config.yaml
n_layer: 11
d_model: 224
n_experts: 32
experts_per_token: 1
d_expert: 288
d_shared_expert: 0
activation: "swiglu"
moe_layers: [3, 4, 5, 6, 7, 8, 9, 10]
router_score: "softmax"
normalize_top_k: false
routed_scale: 5.66
balance_loss: 0.00743
balance_bias: false
router_noise: 0.05
router_cosine_scale: 14.0
init_std_router: 0.0397
lr_router: 0.00154
n_head: 5
n_kv_head: 1
head_dim: 32
vocab_size: 8192
norm: "rmsnorm"
norm_place: "pre"
norm_eps: 1e-05
positions: "rope"
rope_base: 1900.0
rope_fraction: 0.75
qk_norm: true
attn_scale: 0.177
tie_embeddings: false
parallel_block: false
init: "uniform"
init_std_qkv: 0.0332
init_std_o: 0.0
init_std_up: 0.0332
init_std_down: 0.0
optimizer: "soap_variant"
lr: 0.00637
beta1: 0.95
beta2: 0.98
weight_decay: 0.045
lr_head: 0.0171
warmup_steps: 97
schedule: "wsd"
decay_fraction: 1.0
decay_shape: "linear"
final_lr_fraction: 0.1
batch_tokens: [131072, 262144, 393216]
seq_len: 256
doc_mask: true
train_tokens: 806500000
steps: 3414
dataset: "wikipedia_en"
Below are experts of layer 5 (counted from 0) of a mixture-of-experts language model. Rows are named router (the router's row for the expert) and show model dimensions 0-223. Each number is 500 + 50 x the weight over its row's rms, rounded and kept within 0 to 999. Numbers have three digits each.
After each expert's rows: "raises" lists some tokens whose logits its average output raises strongly, later layers aside. This comes from a sample of Wikipedia text that the model never trained on.

# expert 10
router:602545533521410501477482481527552488430561563580459476515491469519556463491516598393422482593587535500510527507424545494521517516438536457421448427423467582532347568497539468507392566553460443461562549524490465533581545547523568564450471522463397541536541443511448567462455482568442555535468483405459447492520476525501469494540405478527510445461548565406521473537425477497503530503540432491496479523579475557515474507507523501491491508466451502588475528536425409469451499488521616517474429514491433455476564566538533482516418528464482531457546567430523437432563512449521615521554495528474537483558459450548466538559490423568452502471424544497619514562499506426498519604452
raises: "s", ",", " in", " of", " (", " and"

# expert 16
router:452551464423496495463507519570523471557606409503574495458585504514419582536467522537524567543506503588382510538452523470515544517444524495486475443484487525483535459469515494554404418478502345589471491584499514528572534512488449490427545600424536478430526349507500549548443459511476546422491536490541449415517555510420497461471543500568552490486511453476425418446435543479557542491450422499486544512564548505483531462440546477574434573453523442479450574600466481483579452445484479488465510511516527503466525411540480599545487495549562426496621430525504481418480489460570549535386522475513509491460553532526606455496612534447475495581514461541523505506524426496523434491546
raises: "-", "t", "y", " in", " and", " on"

# expert 5
router:501486514447577499524547428497503536571575470462451539452509465506409555479521525528441502491492510511554404574482428535579453525455476554551538463490492592462575495566506517493516500377447542490646559475496446513550500480518444529540571590513509483497456527519515527485521597381563527469484524449564478506408594548465431493585607441532470397507421526549484478473519527505411426584464525508471429489517536513529492510526470533532442564486474490395371535490534554417529516602403449615455484455463388482504456584503442461461486549455524544528581501473492527497440452486523458561590484524492528499460524607591467490560484486541559557571511491498510446562557493445457514487574
raises: " in", ",", "\n\n", ".", " at", " and"

# expert 1
router:552465515551499598541516400466454513502488491460560546486495415375477479446537393472548610578483512472499518418583526429402463522453515452530487535505544478492500499438542482457442445574481521593517481550474457535488498492506532502517459474513490478518499498510595436427518544505496398494537553581452465477442566482496537401492487516565484559537412501574444470393603532483533441546502597478471460527542487542499473482468573568512511484425428528467616473527478514454492518477503550504437448462476492590464458411564442571531426519486506517553553505506632428433537485495557425551394494496420462584578492589530385490477528470558498499641507526519545443517512463482426501525556
raises: "form", "pro", "and", "15", "po", "re"

# expert 9
router:457480491486542456539501479491471486478416532506488526540552508452532506441477510411574563438564517485516514595620494523479438441580515553481447515498523534516582558562498450518453363477492558450558551504570531578479444413430578558485420444525520590437469409532455498490514531524465445488457610501506403418512436427451607434523476542443525547501497475538471455482527579464510562497531532532540474466447521541500507566434477445413452471507537461522474437496435509541509587493511424539482418533503498554540505428477571479445573587565575494554483510493526426535426503470518435507381465512604543558457450470519489465575472438518491464486485382421471566404447501583457405536466
raises: "  ", " 3", " 1", " 2", " 26", " 4"

# expert 7
router:464517492447533493397503471520559492495483470481472532576539538399446486543489384561526528532405440577476563446457470547497561559443487484467501496455442495614518635509481613490484499497444487483517555443499519480595601497497593415570538459487556516407485579508514540472444601470518430433481437502446483517457524468542597570543535453432476477529534449548542564540451459564517388494480530415499414572499520540570455455502467475482485557470502528528488491432512445545504479479557427402520489480548494410535498529533559567487534537426450525516445538568538433486545512589519480424436506557554517476505497388416478595518407481536575439505480566580455494484480439479441565529444
raises: "ti", "r", "n", "te", "nt", "vi"

# expert 4
router:411517468441482493518486553506497465397547573452474431480496541481511508472547476495510550584561482470527481517501509436486528453503517481506565420522456553475419611406490480501405504544568520565493449555474383433516545443450437417468464533534608609459508428455576479494494532531423452596488429454468520497561534481473438505413440439444481507588585529551444533403628492493526563448517417530495581460530437389532524424487451551431491520469473485541572563465448431520530482514569460541474531443578421517523485504452580463537507537431542423461523526443448516513522508525461468536489394427535513485457604414470522461420461551453471512505525549558476449464501434472519518484402
raises: " the", " a", " other"

# expert 20
router:521505566555471563489409503470487465465567455469465515482519485526513547581402431452533449493465548441450522410553472487555468472527470488582450509442506469335504459517527439500529458494521481552461594551473425489461500517484494538501473446605434468407531594490509464468558493397518561527519507535486534498517498431542418520555435490486499508433418431478422492510499558507460425514514470475394454511606471505464466530527513526501476526585487484479475528532412489555491521495514556499504490479528495516493587604480442510477411430522469629419557518473491444483543486419437533498538521506576504607414414515500484469343502407599550495480533467466562356515563515437610477495486
raises: "=", "The", "In", "It", "\n\n", " The"

# expert 0
router:415505438555499495464450542531481584523451526434474410573447516475573494496525496492519529398412540496525571481516418564538555500520535509495438522458525602486459529438525405446446471386531531489539428564598422490474474414458567620443417600567473519486566526487532522505514481518531536516362523467527488571444470460550447455437529479522563553449548521501455564518424450471588448509549402490523497482479505453475491501463467470520394515605483509578431454483447563541520527479510572560555466611460594420470456467484489481593503439561454481525446497532456571540594496521500434448519547517511483461491473565463417580462545522496559499454533455456460608437517447512497452452500
raises: "=", "\n\n", "See", "Pre", "\n"

# expert 27
router:463538431521481520453452517481568513569400384497450522437442597510421431435583550458510506528523510461421509520576503470452526540479449527543588430527512546466486431476476480393517574443422517497581461587521579482469493378493483482445445487423523528543457510442459399447417492474456517499511483503523494561533439444581487374496417592492483520505588524463458506529515593473547528553452497534505440506489537468602494497464482475460487439447544491473545461505520486397495483511550478567560566495599517504607482544499617480471502506563435565452520470444580522488469487452407520431557498605571452481465526539482483499583556629489465573503453485461442532542447488487501577472466
raises: ".", ",", "'", " (", " and", "-"

# expert 25
router:537465547568590504434511618564521594566590448526487529472573528524558496533550414516430550585475465456487626483432464502525516506418543551475521482450527514408554449593478578482471596567570573408561491538509493487404476416578577470531531502475382463581554582505482455451456484504498545464562462449586454496491494499478538428533513531542491461488443482552430430442530569474492523535534508453522451489453586465430562406470454482509507411443536425543583468563471533542467456535522495499596505508449486463489490515518520491593479442513570505514440580591391467555559412472487499508477456552521517525580452424531499509586529509516535457434473534544489481457495464511486561508420
raises: " was", " (", " in", " is", "\n", " or"

# expert 29
router:445437510544463531549498557502506612584487539511549525510465421489464570534534446434598540499472364455570436452549526546498501552475530626478511510576483461534462459487550589491574518610479552394436497457551406542469479526536493390483572511465435505502531564517478561527451558525528395542480546481485484420462587460501468550529482470612481509541437517525467446520502520532460566514499558545518504445508586562494558561495531548476593420561546530496504476460530498552409522450530489524555553578513503462549572475456500488529540515539502520484512463481523489397500558558473564533489509490472501523320478598458568591537537568460454436539398412548558509519545475527543470551541
raises: ",", "-", " and", " in", ";", "ap"

# expert 13
router:546563509438485448465560467497549498442579494504667476450493494504599537573456532374536457537428524536408516520578488491440455481481548477390434487459504480549482468442388430521467592523613476457509616488581572651579484501420604458442466518556502540522500560463496475545509461463489417453567457386455530486536543433488523506522502479581550556459507451430616531511554569489501441557500497445570548507429489484463548481555531510416475478467489560465384512545537534574519573559474485512525511541555491487508521532454479429506536579480569504491512507540576512565524543520484596481503546580566500450449465442484538473501514524501457528481477490476551489505513505459478470394498
raises: "\n", "\n\n", " and", " (", "  ", "."

# expert 28
router:465461452476477468499554470471466523508524488477471472431487499563512503515505473563448487471386475471567523460551509514620566573469410539403429539512567477532509500526490592454487545553370545597555449413523561550573576527490541508504441452522535512565488563474451439529494569560484520497552531447529569437548483527491415461450375464522535515426447460499521576549563512426416564579435388470496499408465541446500557478449514454479461532444471582599540489551538389556551504481524565551569443467617532587516422440536466532532516504530493542477467480488516561455526516507456533506501559515560483559591470374526500532564504514515549482479461456485565578523408513413468465455541
raises: "s", "pl", "-", ".", "ó"

# expert 19
router:487474471490576468513509514459566586508542394560534389563508439545533550430491386458439452448519495453479468546499467557557568472474358553619466557527450501484562588436570556514440448487578399557556577605465520519440480537415525463510469496430474562516458468457442545419523540559488528526584439546560506490429482404465508452557483527584618538533551483517545523515420498502542474535526591515531482454526506555488491492461491431433457515526518418564494400496519567557483550495443595509446461532442440446467458594434492580500601491491554545549572543541493518527453476543437451489448561485508544493491529552543469547422486470505536511518527469532504478412565479555482473562503
raises: "-", "|", "M", "S", "Pre", "L"

# expert 18
router:524514506545466555520506479524510460464471530550512504510552573482516491533532464553472553515545479510503447547419424464533526480465445488445587581437519571569531463401472521557502549433538615586508461491587542462466511492564488473418447459484526488475471386486534515488451444571437530490477533605422414453541537470563525554499457570527406504417522502564392482514559469450484499487558452504485482578501506528534497477505441499499450479567436491553528516507381545595429531423485472461492555481566559420455461512501433563437481513560465511618536536504517561479392540499409451400506451484511432550458528500472652406500469485510467484483580543455525481534565542463535596349458
raises: "\n", "\n\n", " in", " not"

# expert 2
router:563422473590506482524453516498495514501529528599464466493575554434470552463593489521453451581539432553522435522585444404484570523537537490586485543506543544429508498470533482556466462499487483400535517400536525529503441516564433501488544516405568432519561521477568535556515424531464470445511519441443580490513461575480517498509492444578491530476494470493550562633446529426520563532516524479555497554526491385550545593361511494484449521509551544419507588561573522536544567529474471518607556439469457490487461473525532555460544471526480499519511498507437420442451404527608505505421463547491465445460551586518436462478633504442570459506498504468506499491368532526410462449470
raises: " in", " of", ",", " |", " (", " and"

# expert 30
router:507437446451502544570432559492568473447556460507494498449509575556549428465543530586532376437522536596512503547542520503584519575502489532546457570590546558554575465488463490452564504433527430595518515469455402531459521478485521551541453440458573457471449468462541448492471507482455457522427441476533572431478530499555584516403538570570526551553545602481542490495546522521572566475484436584523536428576445496497504401479443476547560494470473386534531494568519480457498494504538545502614450563481451522514463475520518490464584455585550432447499359544531491542527464493461483469441557486542484469576476452492552523466641427466466492471525517480422436413455499607461479507470
raises: "-", ",", " and"

# expert 17
router:466568472502465529462615534530488514435411434496539426468519565488510492457492510563545516484496543593483493547621535559495473415491490574457506459502447512495488463514502485522545548531444442460500523466545531522528627448550450467502531405429471540445508427493514588452455427482532461433440474516508539416547503421485583574517581520408636474511556493572457516487538471521544504473466605553500571493534568434435512465516457479586420506485412569547531461513547491600452477511474448393495492520539533447571456499536511512493529499512541444439505472540503575476447454496567437500445565370547432525607393546465491494460563571443500514470418529444458472497401488481555435428425
raises: "-", " Preceded", "ij", "oll", "ief", "och"

# expert 6
router:435560532502543540506637479538457530530447435528597524458461522403524515488498464443640505397501524561473491552497507448531486554544629493561500501511471465543436534528516535602446506498463457515545506444573516488413375468511497521571505529487539484589428464535485554496528482501550590518498541502459515481477500486452541420412522513483498478511537508423508538495551455467508536508478507553563536500528556546398585470526521506461542548446537543600507381514439502482499557486533533463518556453499425381538534453493512471447491493430486477431421600547417552507570535557541565588478510476477553501439441450400407479521508498456472422515443451446504410548582395466404465586520
raises: "um", " |", "ú", "-", ",", " ("

# expert 14
router:532497537540518519477477589516521435443439448460397465442476483577586523453440556519475519488605519508536559389456498473439602471547560475471573531476588375397456391482513470469602474499595552475454462471443505536448484511477542550529479550488502495507519475550483453516485559584461484549466494541462435427453486472513444488600522524512507440525473591459497434436528567602525453446520474503485460421416508509508514560518446481440570511495542490505538511465447411518477503537502618451496405485501473544447621491517509497466429453535461517478433584473451535525522569517546520493519426432413451494475401463421465534509449422439515539515431441459535573565485608546466431550574
raises: ";", ",", " (", " and", ".", " in"

# expert 31
router:487512501525503423561530465573492553538499486579393443564414513528449462400539522448516474500479468476400407522494626501410514470494498534410450423449513497511540450539487437422494486461495538474411530538458553538459491505464450545562490493487500482475495420485527552467531574476581588481544552572542476594552384525571533401478492494499591516576520571590504453474513573555554498486466531473520521493525452553481552470555489535500506458543505511544523555586447522475414518559542498598530452608501467485475523519505493485569534510502513532553593427431506423511474499503437366522510502587464478588528480535540577516523497446498557526572582386456414533539515389459530424579433
raises: "-", ",", "\n\n", " of", " and", " ("

# expert 3
router:466540526530380437633514493521540531498445487494565442495415491480513514463530447441530459440486485411539482492460504464453538518501498490456529505496507438541500485516478539559548537444478481372542466553550525536450460505454528487518504497512451495510546437518613499520540466441448565504435555456537459515589336492446485474503546502505556554594496483454507559483483552489528472517502462499439451483472405610476531571409425494450460437478587494468496447611586563484506447397454626530465478477540436532450460429481527421378505524499498547487433430511437508520560472411446483516427398423527477565507525452576519551533536483448493592425469433456505528465474400463611452504517
raises: "s", "arat", "ari", " and", "eo", "han"

# expert 8
router:504602553515451353470520483414525561453546528497516517484611498584501564526505538445471490453427447461436509548543509521469523524408562513543454562509452536567504438462467415554419603536425469475505507566540573508455418514550497495494449470465477454489519502503430499431528467518506453432451577563454549465518418538489577513510450561448626490567511509409579498568514484443468568568459474508525579473468478535526574415403491472412584510549522451554565516424564572568407528465510500475596506440605522465569486452460461509499491435464545513523398496523502480486501476524452554475506497514468447448557412518605449575515511555559487572460527542478458558474420459501524545420494
raises: ",", ".", " and", "'", " is", "\""